Experts of a small language model.
Size: 11 layers, width 128, vocabulary 12019.
Experts: 128 SwiGLU neurons an expert, 2 picks a token, a softmax router.
Training: a variant of SOAP for the experts, 500M tokens, 3812 steps.
Below are experts of layer 7 (counted from 0) of a mixture-of-experts language model. Rows are named down (a neuron's output weights, with its number) and show model dimensions 0-127. Each number is 128 + 32 x the weight over its row's rms, rounded and kept within 0 to 255.
Before each expert's rows: "raises" lists some tokens whose logits its average output raises strongly, later layers aside. This comes from a sample of Wikipedia text that the model never trained on.

# expert 17
raises: "-", "===", "|", "==", "Pl", "In"
down1 [111 166 130 165 115 129 165 160 104 188 150 141 164 185  67 172 108 113 132 187 162 110 109  90 107 123 173  98 128  91 160  72 144 134 124 154 151  91 200 128  87 119 144  89 103  72 127 109 144  94 103  57 137  95 121 125 118 127 105 168 116  77 136 131 143 145 134 113  96 147 124  71 131 130 135 186 164  30 129 117  74 206 129 161 109  78 139 178 145 133 122 134 125 155 130 136 106 123 158 120 180  60 151 119 159 162  98 118 121 146 118 126 134  99 129 107  76 114 135 141 185 141 168 189 140 148 116  91]
down2 [191 155 107 131 100 118 185 115 135 122 120 151 178  72 144 132 127 186 106 132 137 122  57 205 126 150 108 151 149 140  78 124 159 141 178 153 184 122 169 111 215 124 151  83  89 186 112 149 132  80 163 149 106 128 132 107 196 145 118  82 155  51 111 130 126 139 115  98  83  83 114  75 145 123  93 135 144 179 115 182 102 102  99 119 111 135 147 187 125 138 104 123  78 169 149 144 120 114  99 101 114 121 124 135  98 114 176  79  99 122 122  95 163 136 160 119 104 134 188 192 117 106 117 127 159 158 146 126]

# expert 0
raises: " |", " (", "/", " and", ",", "\n"
down1 [136  56 118 102 115 170 165  98 103 100 133 156 129 118  56 145 140 114 160 127  99 148 165 164 150 129 106 137 146  62 150 136 130 191  76 162 146 147 109 197 159  73 217 118  97 115 145 152 101 162 156 143 161 184  71 123 137 153 121  97 112 159 113 120 188 143 126 148 137  95 124 138 122 160 102 121 116 125 147 130 161  97 111  79 144  58 113 146 129 126 182 110  81 128  78 137 102 102 173 174 108 133 182 115 103 137  93 128 163 113 165 109 137 112 146 118  89 147  95 135 180 133 131 151 167  56  65  85]
down2 [189 107 113 113 192 125 124 146 122 123 195 139 153 136 134  91  99 131 115 156  66 154 132  91 130 138 149 140 104 133  64 109 102 186 118 144 110 157 175 148 119 118 141  95  94 152 120 187 167 103 147 145 128  79  87 107 171 166 162 177 129  96 135 153  95 120 147 108 160  79  80 138 148 118 201 161 166 112  69 133 147 128 172 169 140 168 156 131 170  70 180 128 139 132  84 127 134 172 132  62 104  91 129 125 128 146  59 166 112 110  58 137 109  83 151  87  74 136 178  96 165 159 160 125 142 125 128 130]

# expert 21
raises: ",", " and", ".", " that", "-", " in"
down3 [149 169 142 103 103  95 130 142 166 140 131 113 129 114  98 103  81  89 106 157 116 168  94 126 133 156 148 108 153 130 149 124  99 126 111  71 106  75 199 175 162  92 127 115 116 166 100  79 117 187 170 103 112 105 122 116 139  64 176 104 119 147 175 121 120 143 109  84 107 174  95 105 140 129  76 163 136 108  94 119 121 123  95 131 155  72 196 116 163 161 113  69 179 115 125 120 134  75  99 125  88 165 107 127 174  79 144 140 108 124 180 100 181 141 157 181 145  80 148 101  63 135 131  77 161 205 107 158]
down4 [ 63 136 167  95 123 149 166 191  95 123 137 206 165 114 109 118  81 165 167 126 140 169 118 153 129  99 139 136 138 177 114 102 112 114 133 144 115 100 113 165 155 145 107 176 147 127  79 137 115 116 140 143 177  91 151 118 131 138 155  86 112 199  80  96 163 114 152 111 113 106  75 130 115 158 114 144 181 158 174 149 103 189 111 160 162 127 103 105  93 122  92 198 141  75  85 104 163 162 148 112 113 180 139  90 132  75 113  52 100 160 142 161 140 109 105 128 116 150 149  93 142  93 120  49 108  72 166 104]

# expert 2
raises: "um", "or", "it", "s", "om", "."
down0 [154 174 123 108 133 127 107 136 120 179 125  52 129 139  93 121 176 101  96  94  88  81  95 207 146 110 104 156 126 105 129  79 133 149 153 173 150 155 128 142 165  88 112 110 128  95  78 167 120 190 152 115 109  77 142 144 144  90 110 147 139 143  64 129 116 167 101 165 106 147  90 154 191 139 149  73 117 147 158  74 180 131 140  98 210 107  51  89 105 155 178 142 134 147 134 137 125 133 162 100 149 121 140 110 119 126  91 168  80 127 170 102 154 177 162 139 116 125 125 129 152  96 104  48 170 123 166 144]
down1 [104  82 151 135  80 108 152 109 152 132 123 147 140  98  81  88  93 121 165  97  58 106 147 143 108  82 127 132 126 137 107 116 124  90 102 144  91 118 143 134 149 141 110  70 102 125 123 176  93 117 135 115 115 160 168 183 213  99 158 101 152  90  92 138 147 179 162 143 185  78 122 137 137 122 168 118 142 119 140 123 159  75 173 125 151  91 104 118 147 127  80 212 101 140 128 107 241  83 149 137 132 126 135 109  82  54  99 172  74 156 121 142  93 108 123 111 110 140 105  65 136 114 177 145 112  96 109 122]

# expert 4
raises: " In", " His", " These", " Many", " He", " There"
down11 [147 127 186 115 131 116  86 170  56 192 113 111  75 134  96 130 145 202 113 196 133 125 110 118 165  82  99 118 114 132 131  95 134 121  81 116  89 104 145 215 165 148 182 110 152 130 120 118 104 135 158 154 131 155 179 134 168 112 128 139 111 174  47 126 148 135 143 159 147 158 191 110 198 158 110 104 151 193 107 184 169 124 122 101 127 160 106  77 125 104 124 116 105 116 106 111 149 118 182 105 125 104 166 100 101 115 131 171  92 156 131  93 122 131 187 145  94 105 182 122  98 144  87 134 172  99 145 136]
down12 [110 151 150 104 126 122 162 146 196  96 150 128 196  72 150  74 135 116  65 154 120  77 170 128 120 145  99 128 147 137 143 172 143 114 169  51  76 117 105 137 207 109 139 130 100 151 147 103  91  99 100  86 132 160 166 137 157 139 156 111 131 150 150  78 159 176 190 110 143 136  82  78  97 129 133 111 139 172 119 116 188 134 157 123 152 150 178  90 185  72 194 126  53 146 101 168 123  98 142 104 120 175 122 122  87 136 142 160 135 140 146 110 149 112 173 169 115  89 145 100 132 167 129  99  94 105 132 113]

# expert 3
raises: "0", "–", "7"
down3 [129  69 154  90 167 147 178 142 183  84 159 146 125 121 130 105 163 126 148 115  70 146  98 109 130 159 138 136 123  97 160  98 137 192 145 148  83 165  86  96 131 190 137  99 107 157 124  93 124 172 132 212 137 163 146 123 104 131  95  86 147 113 108 164  93 130 100 130 156 127 155 112 134  94  92 155 112 176 131 128 119 134 217  69 137  83  75 148 113  72 169 102 130 155 143 110 122 168 161 206 113 155 143 139 131 116 181 133 147 175 133 107 129  90 106 131 151  83  78  99 149 204 124 119 150 160  93  83]
down4 [177 138 153 154 134 181 128 117  95 137 174 110 135 141  60  80 105  91 126 193 155 113 116 147  99 130 152  80 121 174 154 143 175 151 119 130 134 160 140 126 176 139 137 142 124 170 121 139 100 100  94 106  99 144 109 122 134 112 141  64 125 156  90 180 126 115 150 177 130 130  78 170 133 137 151 171 185 143 162 172 101  99 122 123 102 137  88 197 131 139 187 161  93 184 182 108  98  44 197 120 111 157 111 151 176 139 140 106 140 137  68  52 138 134 107 131 128 127  73 122 129 157 143 153  79  83 125 168]

# expert 26
raises: " with", " and", "\"", ","
down4 [173 105  90 169 101 146 148  87 115 129  88 135  92  93  90 107 141 124 132 146  59  65 111 123 116 152 151 106  44 115 131 147  89 187 182  55 149 137 115 100 144 186 108 125 152 124  88 156 142 122 133 122 132 154 132  84  91 151 200 139 107 151 127 137 177 117  77 144 169 106 147 124 169  81 103  73 102 156  81  98 131 119  84 159 154 136 162  70  94 116  73 115 142 145 149 130  71 129  99 123 167 138 126 145 111 101 133  95 103  78 134  77 177  74 118  82 100 118 146 127 137  82 128  86 103  92  85 142]
down5 [107 153 169 133 105 162 131 184 126 108 130 150 179 145 144 135 155 209 122 104 185  87 105 128 203 140 144 128 127 135  86 143 135 153 162 121 148 122 128 132 126 159 121 142 149 138 149 111 142  91 118 106 136 130 190 101 104  85 183 104  98 135 109 102 117  92  85 154 167  57  98  63 124 124  74  49 189 116 113 139 147 188 142 142  98 115 184 173 131 149 135 147 111 195  81 164 116 137 162 170 119 147 154 130 116 113 162 127 114 144 118 177 140 166 107 106 177 174  76 174  97 207 125 115 120 100 149 118]

# expert 34
raises: " them", " their", " it", " the", " his", " him"
down1 [109 157 133 153 132 121  83 142 144 165 138  89 140 191 103 133 108  57 155 101 152  98 104 170 126  56  78 131 137 107 118 163  68 162 133 114  81 116  80 123 105 109 106 201 180 177 125 175 140 105 100 123  88  88  74 179  78  85 155 152 152  99 134 107  95 153  68 110 121 130 158  81 133 138 180 102 129 107  88 139 101  63  93 152  80 100  85 111 135 129 192 153 150 133 126 144 117 159 120 105  78 152 104 144 134 105 146 169 188 153 122 126 145 146  93 160 147 115  89 102 111 137 110 128 168 153  65 149]
down2 [154 127 145  59  91 130 140  96 101 137 144 122 160 147 166 130 100 100 136 154  60 155 145 116  86 154 110 110 171 141 125 116  96 109  96 145 138 133 112 152 182 123 132 159 149 164  99  93  81  89 122 138 178 110 155 132 150  48  74  88 105 164 106 170 125 143 113 156  95 127 130  46 159 155 115 124  80 131 111 114 108 148 132 103 163 180 194  85 108 115 125  88 110 161 137 149 138 123  56 174 176 106 114 100 123 123 101 143 200 120 154  58  97  78 128 118  62  94  97 178 148 118 167 138  77 112 105 103]

# expert 39
raises: " |", " |\n", " |\n\n", "1", "^{", "2"
down2 [121 130 133 151 153  63 130 144  87  61 165 149  85 122 128 150 151 163  85 155 158 153 151  93 128 101 130 166 118 124 114 128 175 125 129 136 137 206 115  77 121 138 125 133  80 152  49 166 128 176 125 162  85 128  41  71 100  98 155 122 142 154 153 148 159  71 123 130 125 112  95 112  97 137 102  99 200  98 129 162 131 125 121  96 156 140 174 134 140 124 137 117 157 111 142  86 143  86 145 103 100 136 188  55 126  88 121 123 100 119 154 136 116 129 183 134 141 174  82 163 101 216 117 125 137 198  95 136]
down3 [131 105 127 146 115 146 124  62 101  98 124  78  96  88 107 135 157 136 126 108 147 109 131 139 107 110 150 132 137 136 124 132 102 111 140  70 145 118  80 134 148 139 167 175 126 134 133 116  24  93 190 126 117 192 181  95 116  80  97 133  97 146  89 160 166  79 141 138 105  96 167 159 107 149 152  83  91 182 200 137  77 151 165 123 114 130 104 177 151 108 124 118  73 155 109 135 211 120 124 169 179 115 137 113 111 144 164 162 152 109 116  97 117  88 132 188 138 209 125 137 119 183 100 123 167 165 169 112]

# expert 10
raises: " and", ",", "."
down2 [164  96 177 186 108 114 114 128 180 109 158 135  96  38 103 100 148 101  87 171 115 116 125 113 159 137  98  96 136  79 157 122 158 143 100 135 155 131 164  62  97 155 113 117 122 158 115 162 193 119 127 174 151 147 161 105 117 178 139 174 132 108 144 110 211 141  44  90 113 211 125 139 129 158  79 110  92 113 138 117 124 137 113 147 134  91  30 155 110 141 107 111  50 139 142 130 119 109 122 105 143 120 149 173 131 149 124 114 131 159 145 181 133 163 104 118 125 168 174  81 111 128 147 122 122 181 102 136]
down3 [162 130 114 143 102 127 127  98 131 166 163 131 133 138 165  74 169 123 126 120 131 136 140 127 151  84 180 111 127 174 161 154 143 150 167 120 127 114  98 118 105 184  96 134 125 127 185 135 148 162 165 151 115 151 142 171 154 104 173 129 116 181 116 144 136  71 157 102 167 126 175  58 134 102 175 180  65 135 140 152 156 196 184 148 147 148 241 155 165 121 180 152 100 127 147  76 179 169 172  93 135 177 175 147 142 174 145 104  84 149 109 129 114 154 129 142 150 109  95 127 165 125  64 124 137 136  78 145]

# expert 22
raises: " the", " his", " things"
down1 [ 93 131  95  69 108 136 130 158 189  69 113 139 138 154 143 165 128 117 132  67 117 149 125 146 167 109 106 141 167 107 127 102 127 158  96 188 167 123 197 127  94  52  91 163 149 138 175 140 172  83  91 186 179 165 131 148 107  79 129 144 122 129 132 125  90 124 153  73 124 109  93 105 188 155  91 104 137 172 199 126 150 146 148 132 108 207 155 112 127  76 186 123 117 135 100 113 132 152 121 146 121 117  84 103 104 141 189 175 145 125 175 115 143 155 112 129 173 122 138 132 126 107 192 168 121  80  88 128]
down2 [ 90 121 170  85 136 118 120 112 109 118 102 100 135 144  93 121 163 125 111 186 212 115 199 147 120 112 158 174  96  93  84 107 113 118 159 121 166 113 174 128 175  96 151 163  83 111 125 139  82  39 156 103 107 106 147 140 103 128  83 128 142 150 162 107 132 178 122 101 136 168 160  86  66 134 180 135  89 154 131  69 113 120 160 112 145 131  96 110 183 108  83 137  89 116 146 169 158 134 123 158 214  82 159 128 115 163 104 108 150 115  95 130  77  80  82 114 117  71 117 114 151 151 160  97 142 163 102 162]

# expert 23
raises: ":", " and", " |", ";", " (", ","
down0 [181 159 192 116 117  70 114 137 211  98 132 109  69 134 100 101 155 123 145 214 127 147 120 110 136  71 210 157 110  72 145 109 124 169 147 150 145 112 113  92 104 114 130 140 131 151  87 175 135 128 143 134 149 172 107  73 131 145 174 141 163 172 173 145  98 174  78 131  96 122 124 161 128 184 124 119 141 146 187 134  97 109 165 135  76 106 168 176 107 118  96 138  95 106 108 144 150 123 122 148 171 152 140 137 172 131  66  84 132 136  99 195 124 161 142  89  87 167 124  99 121 105 113  77 164 129 110 120]
down1 [ 80 105  83 137 205 133 111 121 130 124 127 134 188 114 124 134 150 125 142 104  66 104 183  85 125 109 162 148  72 236 108 118 169  64 138  63 112 147 117 141 154 116  87 138 132 139 130 177 105 123 170 101 106 114 168 152 160  84 144 143 137 167 119 120 111 149 112 103  89 109 148 111 139 124 159 112 140 118 150 143 152 107 149 118  97  82 102  88  41 148 131 127 134  86 153  95 143 104 116 106 107 140 137  94 139 147 151  65 143 105 162 168 177  57  89 131 162 115 135 134  54 112 122  49 114 118 142  94]

# expert 13
raises: "1", "5", "3", "2", "4", "0"
down1 [161 123 127 114 146 158 111  90  59 136 116 132  81 137  80  53 100 139 144 146 169  97  81 160 128 108 102 144  98 123 112 112 107 126 156 129  84  95  96 121 111 113 104 195 164 160 124 154  80 115 136 142  78 125 114 133 140 146 141 189 109 164 113 145 232 124  63  67  75  85 119  84 122 136 151 126 167 118 148 162 142  92 111 140 147 117 140 124  99 158  90 176  90 158  83  94 115 152 116 123  83 140 139 122 107 110 102 118 149 187 107 185 141 145 119  78 167  84 124 131 160  44 160 173 154 121  85 135]
down2 [140  90  98  53  99 104 218 152 160  96 153 128 119 196  93 164  93 123  79  81 145 108 103 167  81 137 105 125 135 106  92  53 138 158 118 151 129 187 109 187 161 153 139 139 112 160 173 110  96  72  95 137 134 144 134 126 116 119 177 123 157 176 117 108 108 198 123  82  88 147 100 170 149 119 140 101 101 105 127 161 138 141 125  82 123 111 131 174 113 115 112  84 111 199 142  85 182 140  96 147 102  93 119 126 118 112 123 133  83 141 169 162 100 111 139  71 127 159 124 122 165  47 134 146 100 110 107 136]

# expert 16
raises: "i", ".", "or", "in", "ing", ","
down0 [142 120 179 159 178 121 154  78 146  97 109  58  84 145 140 173 174  88 112 167 152 127  44 164  90 133 114 114 103 121  81 102  81 105 177 125 160 117 122 158 157 149 128 170 140 121 108 108  72 132 105 112 183 137 120 130 190 175  97 120 101 115 111  94 115 124  93 134 135 127 195 115 107 173 167 128 139 161 117 149 205 161 137  90 141 101 163 111 143 114 185 136 126 169  86 119 185 110  64 175 146 128 113 122 107 135 105 112 136 145  92 154 106  87 130 130 176 105 137  93 171 125 164 126 101  82 130  49]
down1 [ 76 123 110 104 100 144 132 111  98 147 181 125 114 124 102 174 113 149 169 112 146 123 174  74 108 143 172 156  79 100 124 174 116 101 109 116 107  57 100 123 129  70 135  91  79 169 128  67 164 127 148  92 159 124 171 163 175 133 164 102 123  98 160 120 167 151 146 177  91 131 131 134 137 147 105 161 151  59 145  71 111 130 145 138 149 159 174 144 134 125  98 147 144 117 169 169 106 115 112 127 122 102 122  52 145 103 157 150 113 166 114 117 188 129 114 135 147 137 224 183  68  91 157  80  98  86  87  90]

# expert 32
raises: " the", " his", " a"
down37 [133  74 122 137 128 184 128  55 130 107 132  82 156 190 150  76 150 107  71 125 129 130 175 172 130 158 191  76 111 133 171 139 100  86  95 116 167 113 159 113 157 113 125 122  83 114 148 113 155 124 132 123  86  95 173 157 154 128 110 123 123 130 142 182 125 133 115 171  94 136  93 119  69 158 128  96 163 166 101 104 134 151 112 190 168 103 197 126  65 183 128  91 126 122 127 143 100  43 155  72 160 128  95  75 118 106 140 172  99 157 132 151 112 107 116 105  61 145 117 123  86  96 170 131 135 176 112 132]
down38 [179 139 156 159 102 116  57 105 133 169 122 180 140 176 167  81 104 111 151 144 145 172 145 132 125 121 125 109  58 140 104  93 158  77 109 106 168 171 157 138 123 121 195 162 106 139 145 131 140  98  96 142 150 158 186 158 145 182 148  84 152 117 151 136 151 104 101 146 147 105 123 127 145  98  89 107 125  67  54 157  91 139 103 128 176 127 153 137  39 210 110 103  41 177 155 114 112 126 171 171 125  95 113 128 124 103 138 110 149 107 151  96  90 137 150 123  97 123 103  98 178  99 123 126 143 175 113 155]

# expert 15
raises: "2", "1", "er", "8", "7", "0"
down3 [169 129 146 181  72 168 107 117 132 113  61 117  60 101 112 195 129  53 107 123 167 147 132 131 126 130 130 113 156 145 148  83 107 182 138 149 146 141 101 151 129 113 125 129 190  57 113 112 113 152 162 114 170 169  96 109  96 137 136  68 126 188 124 131 130 145 146 102 144  96  98 178 100 149 163 166 164 122 110  82 160 151 117 129  92 121 139 194  69 135 101 142  89  94 133  79 106  87 115  84  95 188 145  83  81  87 150 150 101 103 134  95 133 170 164 111 126 119 155 145  43 160 101 103 131 146 114 116]
down4 [165 119 138 117 130 120  52  82 121 118 173 164 125 130  42  94 113 167 118 132  97  57 141  84 154 152 151 175 131 132 139 182 136 140  90 105 142 182 143  90 120  85 158 150 106 182 155  52 132  87  87 107 108 108 138 168 150 136 126 126 169 148 124 143 131 141 111 128  50 110 112  97 115 129 108  89 136  71  83  79 127  51 124 111  95 100 116 145 100  79  82  90 153 130  86 144 124 185 161  62 128 111  92 145  86 143 108 127 105  98 127 142  63 122 139 129  87 161  91 153  87 112 154 138 118 138 143 108]

# expert 19
raises: "9", "8", "7", "0", "3", "4"
down3 [ 99 102 164 112 159 112 155 142 133  87 105 147 125 101 152  95 175 103  89 108  90  80 107 107 114 135 118  62  82  97 114 139 138 139 166 158 122  94 138 209 138 123 119  92 111 131 113 141 137 127  97  52 146 111 126 127 167  71 137  92 171  81 188 120 124 114  95 171 149 142  83 132 160  86 154 164 211 178 120 154 111 151 142  88 106 121 158 173 109 154 171 226  93 133 130 103 145 135 179 136 163  98 125 142 114 175 119 103  96 110 178 149  76 127 141 152  98 154 145 160 139 195 177 163 149 107 135 123]
down4 [136 100 141 178 171 182  93 110  86  84 133 141 117 134 107 128 145  42 108 127 125  96 176 109 146 165 118 111 125  91 101  84  87 124 135 147  79  58 147 159 168 129 117 152 149 107 102  67 117 117  95 118 143 125 167 102 126 105 165 139  82 148 131  77 143  88 231 130  95 111 103  83 161  85 108 121  98 129  93  74 128 167  94 119 125 144 132 107 137 138 102 143  96  83 140  94 180 117 138 167  89 160 135 159 119 159 104 114 118 184 106 128 174 141 142  94 130 106 164 188 129  96  46  66  95 143 120 126]